From a checkpoint of a small mixture-of-experts model trained on Wikipedia.
Size: 11 layers, width 128, vocabulary 2048, 18.5M parameters.
Experts: 64 SwiGLU neurons an expert, a softmax router.
Training: a variant of Muon for the experts, 6504 steps.
Below are experts of layer 5 (counted from 0) of a mixture-of-experts language model. Rows are named router (the router's row for the expert) and show model dimensions 0-127. Each number is 500 + 40 x the weight over its row's rms, rounded and kept within 0 to 999. Numbers have three digits each.
After each expert's rows: a language model's description of what the expert responds to; "mostly gets" lists some tokens that are sent to it at least half of the time. This comes from a sample of Wikipedia text that the model never trained on.

# expert 56
router:458539472478507507525478534384489505510529520446538493491501482464390566540465524539489505506468508564476458462593467561568472487495469459501472463502502537497528530585611455489515397514503486514438480493559549530462514550434426471513480550468504475547501453491543472571521463487522489489467452453509543505498477537545549472538463487546460543481493425482490516472542536503453443476475
Syllables after St, accented bytes
mostly gets: " hel", " bas", " sc", " tri", " includ", " sp"

# expert 60
router:517527542538495416413534522433494569498452514476479488518477537473491473462543456537504536480458548490457478460492490471569502486537516498435497453544552540497545571483497464558399497532557547473556521486550536540544544561563562463545550491488510522468523470505438516546535511543508489477550588459438461504474474410519516487489511404499524453479436521481501476481514448459518426465498
Paragraph-initial word starts
mostly gets: " g", " n", " st", " ar", " comp", " ind"

# expert 6
router:502501453486511525519548535453426548523591452467513430501589511448483474447544456541533486530426556481561549540422536449531503512499574456556508554491553497490585511471534486513468438560524475482430504577460498492470508554495534440518538519493570493492502440538475459461524524493471521489476487517537573447523490430511500507426472473517488479515499570507493550516519493531510430475429
Latinate prefix starts
mostly gets: " pro", " trans", " sub", " pre", " cap", " im"

# expert 24
router:525479486465483410454522455468505531536508477488541499484478479447522489481455448542541460485434502560511468555531532578479454473573492452580507448445509479476477561474561527498501543518550536580566540452514543501521432569550464479546537520534540492433504477585498548563493522464522526478551496535492475572517483462537495488479450423496471546437514564438565530484448530535494517466509
Initial consonant fragments
mostly gets: " b", " l", " ch", " f", " sp", " sh"

# expert 23
router:473517526521479501568457464482497446548570404530478562507431456466472452512467496518466429518581477484454490475511542494525590520515521518536460547505476516540512490552522517437525548530560501529460507515558496550408425543564493503430518482537436405534521583499400509492493509479458553434512490502515517521516571524496482465510498454469506498546493467504515490505465508518518408508447
First names, mid-word pieces
mostly gets: " John", " George", " James", " Phil", " Or", " Jos"

# expert 52
router:497475511510517537466461509501509464451459415449490412508567498597540467460496538497462437545482516541499441545461501500444474496576495492462513476581455550524524525433532504470515472469424528500511442548506503544556417512551471488505602499468484580494541525514532471492473547498539449483521556528437478464558457460475482553464507534524457463499541506478512452508461519503531498617510
Articles and determiners
mostly gets: " a", " an", " its", " his", " A", " her"

# expert 29
router:503466463498471526467449538511516481497499480451488542527457533522440463472544492542450423506501475466432453489532497528539387529444561493584504520487469486509510454437469529455490518426493509523532495439513461501508515504576500535468530451529544482525483557489464563488551490472508514528546525443459535462431458542524510498459491546575443519442493474608520528430506422464533599546488
Word endings, particles
mostly gets: " up", " back", " bus", "attle", "iving", " located"

# expert 28
router:508513431481477576531439494467479584463466488475504489538562546467532520420509443482460580460478503459553508487462508435544573407466522520470482451487535478505495527530427541611511474490533437487420499527478521497529514520539424498561432486499497490525493553560472492513505506490449539503558457449547519505558462500510493466548427448453542547499468493475558514502469532489448461486444
Mid-word Latinate stems
mostly gets: " co", " Co", " col", "icip", " oper", " tri"

# expert 27
router:490555469483548475489486524534552470476409548532410483492452510465583471507504471465499478490588536462540466492474487449483517526491462482494499543563562522486519522497499552481583489523475525547521532454527472554446501448537439542508460484489556569584526550486541501482466431535537437506475513554579512557450453561458435528437484450498494449453509521507499553523448545551549550517503
Plural and suffix endings
mostly gets: " there", "ities", "ians", "ks", "ars", " members"

# expert 57
router:543491516484538549458464496472464498487513507500442489515525399508513552469457472467435579495499521464550489536466510473481468509546504461526561457526487452482493509516432444516550442470494474441506475445545507456534425469489459437458445511534537476458507577480495465484511549516472538594450533445503468439503535556497434551523564432494528518497456523499533547503447441591562442568521
Line and table-row ends
mostly gets: " |\n", ")\n", "==\n\n", ".\n", "|\n", "===\n\n"

# expert 59
router:501453515511460490501516526514506547517464483547467563515394483435449462591504453479557510456581503519507424488466478515475556444495550426502504566516528529499509514525444505568555514472513451510475535553467531471414497565475476575540418465486496477552508510455483517531479523484478525491495390418444496502449426458523530530514483485468495528521422503495466512500480494544468560470447
Verb and plural endings
mostly gets: " made", "ted", " used", " released", " built", "duced"

# expert 41
router:511512514585489452480478527469487476449512486547464532510448518523527504474517568541492449544532502468568541522482557583494454484549494551509555476582506502534496542448588468530515455518471571493582532483502525504559477560505434557473481544446464452490569409476454553475555450525523484512504482472469482471579542543467516468569457584484497502530524483511516412544532466530504477467472
Determiners, table pipes
mostly gets: "|", " the", " The", "The", " their", " this"

# expert 17
router:501533525533471526494476523475469530545495529523501517527539462471463500470539519441467456471548535474473618521521504500478512476406464550496486497500546478479514495530520517447424459495469533387476538491610514565465537451521474492432473487568563541548535482451548501438527523509456456563495509422554493497488517529506572566458414520484508514490566495483479519479518498450524524482604
Pronouns, o-word pieces
mostly gets: " it", " It", " work", " them", " they", " mov"

# expert 49
router:571459517456495492532497533501465430521544448571566498515501382493463473484495516543518390490482526471513510452487461572534451520435527469556471418499492508489498494545448471507460532528507504500469546471497499544443489508451510493490606533527530489488471559465497528472499561437496461504565450568432491516436477485499466506580500501472464456536469537501441542446489461593526468535497
Pieces after initial g/h/k
mostly gets: " However", " ear", "ideo", "imes", "owever", " do"